From a checkpoint of a small mixture-of-experts model trained on Wikipedia.
Training: a variant of Muon for the experts, 380M tokens, 5803 steps.
Below are experts of layer 4 (counted from 0) of a mixture-of-experts language model. Rows are named router (the router's row for the expert), gate (a neuron's input weights, with its number), up (a neuron's input weights, with its number), down (a neuron's output weights, with its number) and show model dimensions 200-239. Each number is 128 + 32 x the weight over its row's rms, rounded and kept within 0 to 255. Numbers have three digits each.
Before each expert's rows: a language model's description of what the expert responds to. This comes from a sample of Wikipedia text that the model never trained on.

# expert 40
What it handles: Table and list separators. Pipe cells, semicolons and slashes in tables and statistic lists, such as the v; t; e navbox links, Month | Jun | Jul, 27 / (6).
router:102099165116133114114135110183098175184110086151122063090098116108169106063178142088108133160162122105129161132176134146
gate0:097190143089163130127141123159131115156160161083127134119028193129111098119143154162090154153194089077076139102112102069
up0:132114090132133103121107148124161178142068075164070164085127153119102145098137073182122091107230148115197136200166142131
down0:138124152116153074151109085105212121104175093109113092148146148088108163122094147084125119122155110187161161118077093150
gate1:119121117155079117117121099101125120119152142148161119154140123164170128116135141177136140185105144152169072074126055118
up1:159120165150102120099127115119141110138123104150173132112116118163177159128100172166096137148111113150162124075130122122
down1:084142157113148098089118134117184138133151102078070097105123120106110099097099107099122137143079152086146091135080160080
gate2:166172151119173158124194042083116117101119140116110096141066106104132166131158145159050137096162169144135109082156149143
up2:139097096104096121151128097114115092091134130141100101104200184142064219127143146083129103095112119142141115151154150170
down2:128111094131075134114088173113155112120078092126125103146162139115145097155157144137120072118198139137100097088113139076
gate3:103060163101101119117119110102159186113162104131193083116147124071117159118162163015106064115141119114132093115123168047
up3:167139063134092177130102141118109122204078185123097087118087154157102138071094104119138116154157169111144063130153119172
down3:061094141184092129142126137124142184181119118156186138100180106149110138115138127162124117147101126090148120136142083086
gate4:082118145151151162114128098148159172103167169134103151125152179116123121133111122134113123095073135107142103108108106134
up4:169141145137131073129107141123102058125146107160174122146106124151090148082093132115108153135114189148131145168099112108
down4:161127122052126100179109146066116129108142134111061108135094137132127123155138080114155099122142130109138083098116149109
gate5:152124111139126092119193106215089093153143132123115089165092135155052118114193216109145161134115153121139160113131106090
up5:167113099113099167066105169082153166120086151160133192092167139101184119111083125183129083141149106136127083143108160095
down5:109158095164111181148129125116112135122136135134118077083104123157095096113169133101161138092151126160135100115076167104
gate6:195090091076084148119094134140190104108124161119111070092128105099210146122142145118124150142134153080052100169169115127
up6:105094179109102199133144136078130143070132157141135124096113102152149180142165152071086150124102150152153064122105159144
down6:117126124158082084142071116105150096126153148100097178123062121164108122135130144116140095073130126086131140148119117117
gate7:173121147148117122120192131166111107123152146144095117136173161056170071199102088112103121133163120106142171150126148171
up7:102181192156136137113141086127112154090110107103161107097136227184165154093144043115104185091102115100103129094116088125
down7:130132067128163120182159155102140213098122141082111071131142122043171127156130126164157111110108093112156142160046101123
gate8:141116120096066146102133136143147110129145145157125133088130172136153170148180152167107137117116172081079147130099154112
up8:105086110117094178072153114122117141105114130095104178115089164190163142068181123185129111097140184124082149178128153146
down8:114132153144135145136116070087131049115095137102172093104127186114152127124122153128168126134135097110147121136147154188
gate9:076069069124171148133116107100157114094192091110191119149155183044144137047103102066090214101157136107084101113118157134
up9:096042070093116107096130123094155131154158082111171169112142159074144126111162121102123193102116145090090109116100171188
down9:161133109193154113145136108155154144108129116116093094141129153055101105117133137105111180155088153110131187177098111156
gate10:137116160094137159166107107113123136099140145077129074169109163122147127081101109146127177085174162103092145159127074141
up10:074153104119088126072128156118135109188160149120117167093108146112144171178148154108161143148157057140073144120106159117
down10:133165155116134162092142123079086110144141152089104142114160085080079093179150079160129130135063117106105169075143109151
gate11:143078162122116147167185110145149072144128128138141111101113103126140164114054080187102080138138122117107140112115107090
up11:129159106134109143162198124133138118149168065102144135115084083068129157139085138090134147133148134085135182129092098065
down11:133144176146184130135115121090176162089149151242133143121141152119099150121100167097140085130124141136144122089171119114
gate12:164114186124119201086148137137134081147104147145172125127143085148116103109142154117138136103162102112163173168122160104
up12:105124167079146178113127135118199139180086107122157112102129156132159150152167105062118146101112119144115159131137165129
down12:173136115103017087140124112148082145168113136107122114068122157116121126111115108192142142192119100132139155129099092187
gate13:079137109135097088090177113059113191155179117069159140103055083057169116111108069131147170151110112119141138083131173110
up13:118156143089170109120143111141150120127098175132150176120135183132165119117189140131136134154181061057148132142106169185
down13:106127147117142138109129087168110196137167141070120100126112126089117141144116137131140137129115151107109196098067117172
gate14:135065125140147152161090147112111125159117151058158164141124095081136138158138141116107129148165081139138121086118063130
up14:124137132141134165173118103060110144108123101092127174076123110113202184107146164084123161173143059131088135132106079062
down14:110159151118137126145118130080106131115092124132088170162125107131130138178130192130123168145176085125074206074135144146
gate15:123186155144174149159154135176135089137084189161140111114143096147191119126129112139142137120140104151171092099133055161
up15:229175128114145174148136142156125093122078156134099105085132153184150075114151076141128096111200133107122104107190141182
down15:200153164077190158121143222096102103172127176081069082127112136154159133131133076105116182044093115145075140160152125101

# expert 23
What it handles: Word pieces after g/k. Middle or end pieces after g, k or similar, often in names and foreign words, such as K-ing, jo-ke, g-one, g-old.
router:124104168083167180076112096176122104145106171175101100113120134112168098154107181106116108106199103104110159088125130097
gate0:138110147128127154079144126147161132042090108131114143164145152140107141084087186140157138145116046137079207104202150144
up0:130106166122147116127148133173071144150026117141120127091166108159047126164044116118171130139142123125116146154158052153
down0:133094168172121179132113076108157139108172067087162142114190093141200186109142162164138181114147137115088089122091164132
gate1:064119156122154125090177121147118104119130149131149151185156187164074144182165149118185127110133120143127133146186106143
up1:124096163171071121064120093068130062170168110119091132170195092166147111096112099117060141142132113160144150133114119160
down1:146104102117141094171190123135110048174188139140133110124155108126096130123148122111146086164123146144157121132082137137
gate2:147129121146136146082139179137115114171158071101110148174116058059110117173102160109111113120146122080176057063130177118
up2:071085155161141106133090065130115184106136098101134128125059155165137121109167128189136120132129170158150182170157115154
down2:171144089077185157136161173105122141106131154092105099158102197074099128078182121143127124087168149140099116158124128133
gate3:170100152130047161123173096096170131124173153035093131144127086098159121164132097148084178079160103099125118135090061074
up3:114128139163123148144158152140203056148154129124119147126113126134129129180115116166134154092124159132132186104137119115
down3:113148144123152131153147136138131101126102110101176116137120153148122122108098130173111105211077144162134165135125109117
gate4:085173092132198113071113077182146112084130229192122131202161121142153116122081221114108101118129103095131146100118144101
up4:091182116128142150116095074162162130123127158169187172144128172141148110106091168120200083137159138120119147130079107103
down4:078156108136104145145108155126152184143143117143107101158127055148148208156097142130195156134109187091142135119041132134
gate5:173111209156086184181159123111166130125181147126127133174115116127156073082148125073122156118107093122153173127105118136
up5:116122045168155085088100110078077161088147149120162145173099126154122156161111101095138124116145148173081071157102156166
down5:128074134197134139140155132123133138143084095142114145192116137140149136150092193143157124146116156102131096140147117143
gate6:098109133161134215074126090124106120116132164067080175112170089100089129130213118177093061125191068149158145176103137105
up6:086134166096117116119107162103089173124108147149100077121132132180163142136164148140131140160095169145054105140160182123
down6:199073134149082131118093165124178145093144107135099118106145124124131136139129099070141120135154174040078118158174145168
gate7:119072144167106138097160102106063082124183142100140124161132104131093145138108096101090114158116141146152152165143146068
up7:132126111124094136203148152109087127129163126143100091135174137097145134100118127138112146105164133095145119104076187206
down7:115103141162110092123129100173138147113079113052128208133099075146161176089079160090149149097096094126105130102103080164
gate8:124133131151197145127179092174132163087171126078128077128103141173117164127150118130141122098108147098103112091116157095
up8:114145126167201086160170146138080075188113142141107155130107067115099164102151141071133131159148146105146121131088108147
down8:085181130138116111139164130177123158188124123164144091022137146099140132121086119087132116173088197122127163119108134128
gate9:161120104128146116153124134112128140107154146110130129145138136102102159149144100122092148191152147111115048099108169112
up9:165080126131101150145136175097141127138090162127125186142162090142154099098107150154141084133114125086097139173176098103
down9:132137078201136160131163129157135117108131153133106152184165132151146125137141109121067100155118127165070084133085155139
gate10:069164108141153143083091113132145101124145142114127158125097181117094111126124080121107164145135177177109131169087115157
up10:129087137099170120123127065087157093134132142149112144126143192164138108163095144131098150122107155211125131108076062090
down10:111113137173241095082162139118142182094163080104116158145159141088167125139115138125116141149190126139159142197095175141
gate11:129155136144121211102134132152163109109126151134101129156130058088128163170100114156111139168224127152162075121120101117
up11:077142135200111134136122152195168109176173080226103136113134148142035154123134100145159125098135161148158148138126161089
down11:157090114127117125128144222136085169160145124171129122109137185123116097143125100110155142056151034094130128148160151123
gate12:136107127159119177133112114143139192115134154180100152163140169082166090115139160174083118153111111190166120108156067126
up12:099169084176156150138117133123122100067119120136118143187057132163193141142143141177090141165124119193141107135165148133
down12:153187133126155088107055075141149077106063091174139119115157071170124073154081110096124139077129127118145097099131137076
gate13:160047172134103089108168120154119170174168156153087144146165227180147142143044186137145138108147089097105087078117104036
up13:183098153100149097099161113085126151092129163131123157131109176178127117130082169135134112089146079078048103066112166094
down13:123110155098098106071127158074106109136112166154092122121101110147116128097118137134161128088207117174151134155166116109
gate14:094125142106115255090170097139144167120168161100109117122200120132126101095108177132109160134176086123201112167114116145
up14:114109115127155172110167089175112134093153171162079111109153150090110118162115170087121144101189090068159142185096109104
down14:165170144144100140091097068149118187083084158110120169088119154159094132082126112064111120082123128107129120118147174195
gate15:087141116072153078137129139112062176073123137104124087075144130122093131133073076104129143141147156127122131088114131155
up15:117184129103176110092077125114154089112142147048113087087120099120144132121137103108133094142109141136138136130144169103
down15:140126148168151120128134128072139160138132123023109104156136109135179164116143175129148109137123148130175123155148062101

# expert 38
What it handles: Table pipes and colons. Table cell pipes, colons after infobox field names, and the article the, such as Source:, Born:, Honduras |.
router:120180201151131107137144080142133139127111153122154055105151122112182123091119155107058111176163125067157145055205129189
gate0:155132128134165121114114079074155108116126108181089156154147132173092161107189156151167113124084163152158071060136125123
up0:108132192174151149113120160137104096121125087107089148107147128141163103124118121099095113139138137161099165184144176144
down0:127174127140142114120103098096188153144139129107126142168120118182130151109108158140138167161219131116154122148134123126
gate1:121122147187128140151078132130083142112088093154090179153154152092133182133176163105084067119141171087119094048131158149
up1:134090057133138145093129141086164169136165139111165141086141108099149154140109095138146160133157108113118149184075146117
down1:144093131165145147132117147109138130142135086145193165085052200148099112143146121112158109115145125128155108107160113103
gate2:137178127133116108185094126135150146169116182093109085154155081138104160220142115151079093185148102127148142090128116174
up2:070072054101120124156148136108132186128151092132157093107176146150102218148127080077097090141118078107113120140129124118
down2:159097179186155120118074114149138084166141171137147159110111166187128075168115108117124160170137141118110126115088085118
gate3:138179130131157155119137108170202089082093155165099141101138151133160128121139116165092114108148110127139077139144092174
up3:146148160100162121109092144099207118099107155152103149108121152095148082063143072140077108110089130111115084102098091149
down3:144138080100156071104110132123128168127099117109080081116109146109060153134135179090103116137106125173098147132173123177
gate4:170129101087169102146178098129090117072165118045126146083118137085188128090131108096102079118177084080138095136138119089
up4:094131098101133084156161110120143110091158085061158102109128147080179154062112130074104130121168093094103105112101157110
down4:072115132090150184143162175078055076163111178094149100140120081109085054100122135133125118123150160089121136106098125068
gate5:098145068124139146129107140144168144155116092201185055109168148089169162120110101116145133146130121074151145092129074094
up5:119151079134101131118109178145121110120103114101135041141096168117125091115094160174134117136134150134150163092116081090
down5:112078115050146123136159127163157118136203176116129121127131075153150147061162166137110144135139139140215119066176113147
gate6:201127162114083086167171084168173113113098095181138142104096118158122104139075179158093146106189153117121164071129138153
up6:148146170176130057085139125100168142160134158116099101126104135089152104188119156129108140157066162188123103128194113137
down6:135086153128132161120093088162190077091168094151168132114115081095135121124072112106149124161189151111117156107117104168
gate7:151179144110063142156079164143161171156126087101087161155102112098151084048086147155096091159147111124115187138160107153
up7:159162143101153125081087171147174107146164165061150187124122132173132088156154164119088103129162050140089178202203112162
down7:186138114178099119123110158142126071124105137132126163100182087174135097136092133130112033129188094111117128104117102162
gate8:099193125140164134126115090094118128089112144157169137113186117141094123053097131121108103141142075162129100092123149180
up8:119144125113105139096120092147172127054097103128156139108113164082060137089189099111218193082115106151116114117086109155
down8:074120174126106134155107177074196146153141133121187139133105100153113148107167128128117148126069064120102160107086071110
gate9:109136100120140111155126129083176091170146127166168192104136135104114138141122128097105164150068163117108097158149151092
up9:103160151132154116158102116114112159060112162106141090135125101130156049117129137113161112083173084100144140090089120101
down9:137128105151109140047193129156130121195155172150147127069143099198133158118140139142145125076123122106099096147110100094
gate10:108107173148132077164123143135158200096172117125101143091093121099135098123099097150125139112074110185128158130112177147
up10:138142121148143091173158106156122249125163075142113164089098107093138103129098080162141141172103118170150198147126156181
down10:098100168116089085095080091151150126184158158150154102080126154138189128098122121148102139130121163148131119100119132148
gate11:088124202151122135107130066140140143069136069099125147141081144085133156117142162131123105098149176134088167177109117101
up11:142070093158091133165112159127140094209175118122134115127145112111087153124146126128114100143159107202115077148100135132
down11:101083161161121114147132083191105164117137119172151119111144159147114098138131164159113156127072147139072062120109134155
gate12:182146122143194170168149046193109165107132086125132088101131098121128131115151142150118163154194132097113104120125157132
up12:090152184160180155116110113103097155139159132109164181113141107144116126143123132061138186128146105151135131123135138082
down12:070124093083166153108138150094134147142157111145152127149094153078107122152160096110168120195137179142155173143152155123
gate13:128208180140130119176175143169113150091156129089034121129104135149164115091141122115101095094142134138105148103142161108
up13:084041116119144146137100066105126077129144147148222126168113138115083163135135093134143147164107154130098089127088110161
down13:139171133130114112105089123144156129203071154184082177052120139163120151141125139124133123139139042174143115079119154106
gate14:140086174116128123082163160139121128140170161118135152107073159047093144120115163190146096110153092124103114164153125156
up14:127155096132173122142149158157125163121163044117071119172153141130194104153150151041139129098104165097166080145130109068
down14:088111135154098120113130161150107166162168132108104088075102137175147136082132125076172139118147163123083114138099093074
gate15:137098199144166139139173123172124150146152105127139110174106142154180116114097091140142182146081113124114163165121107123
up15:185098135142128074122082074128124152148105126132160130117112100163148169108119096145117070193073120134128080070126109174
down15:101132092157127136104128099145091124101137135125131103133138136128144134064095173092153090142155137157122168079133125084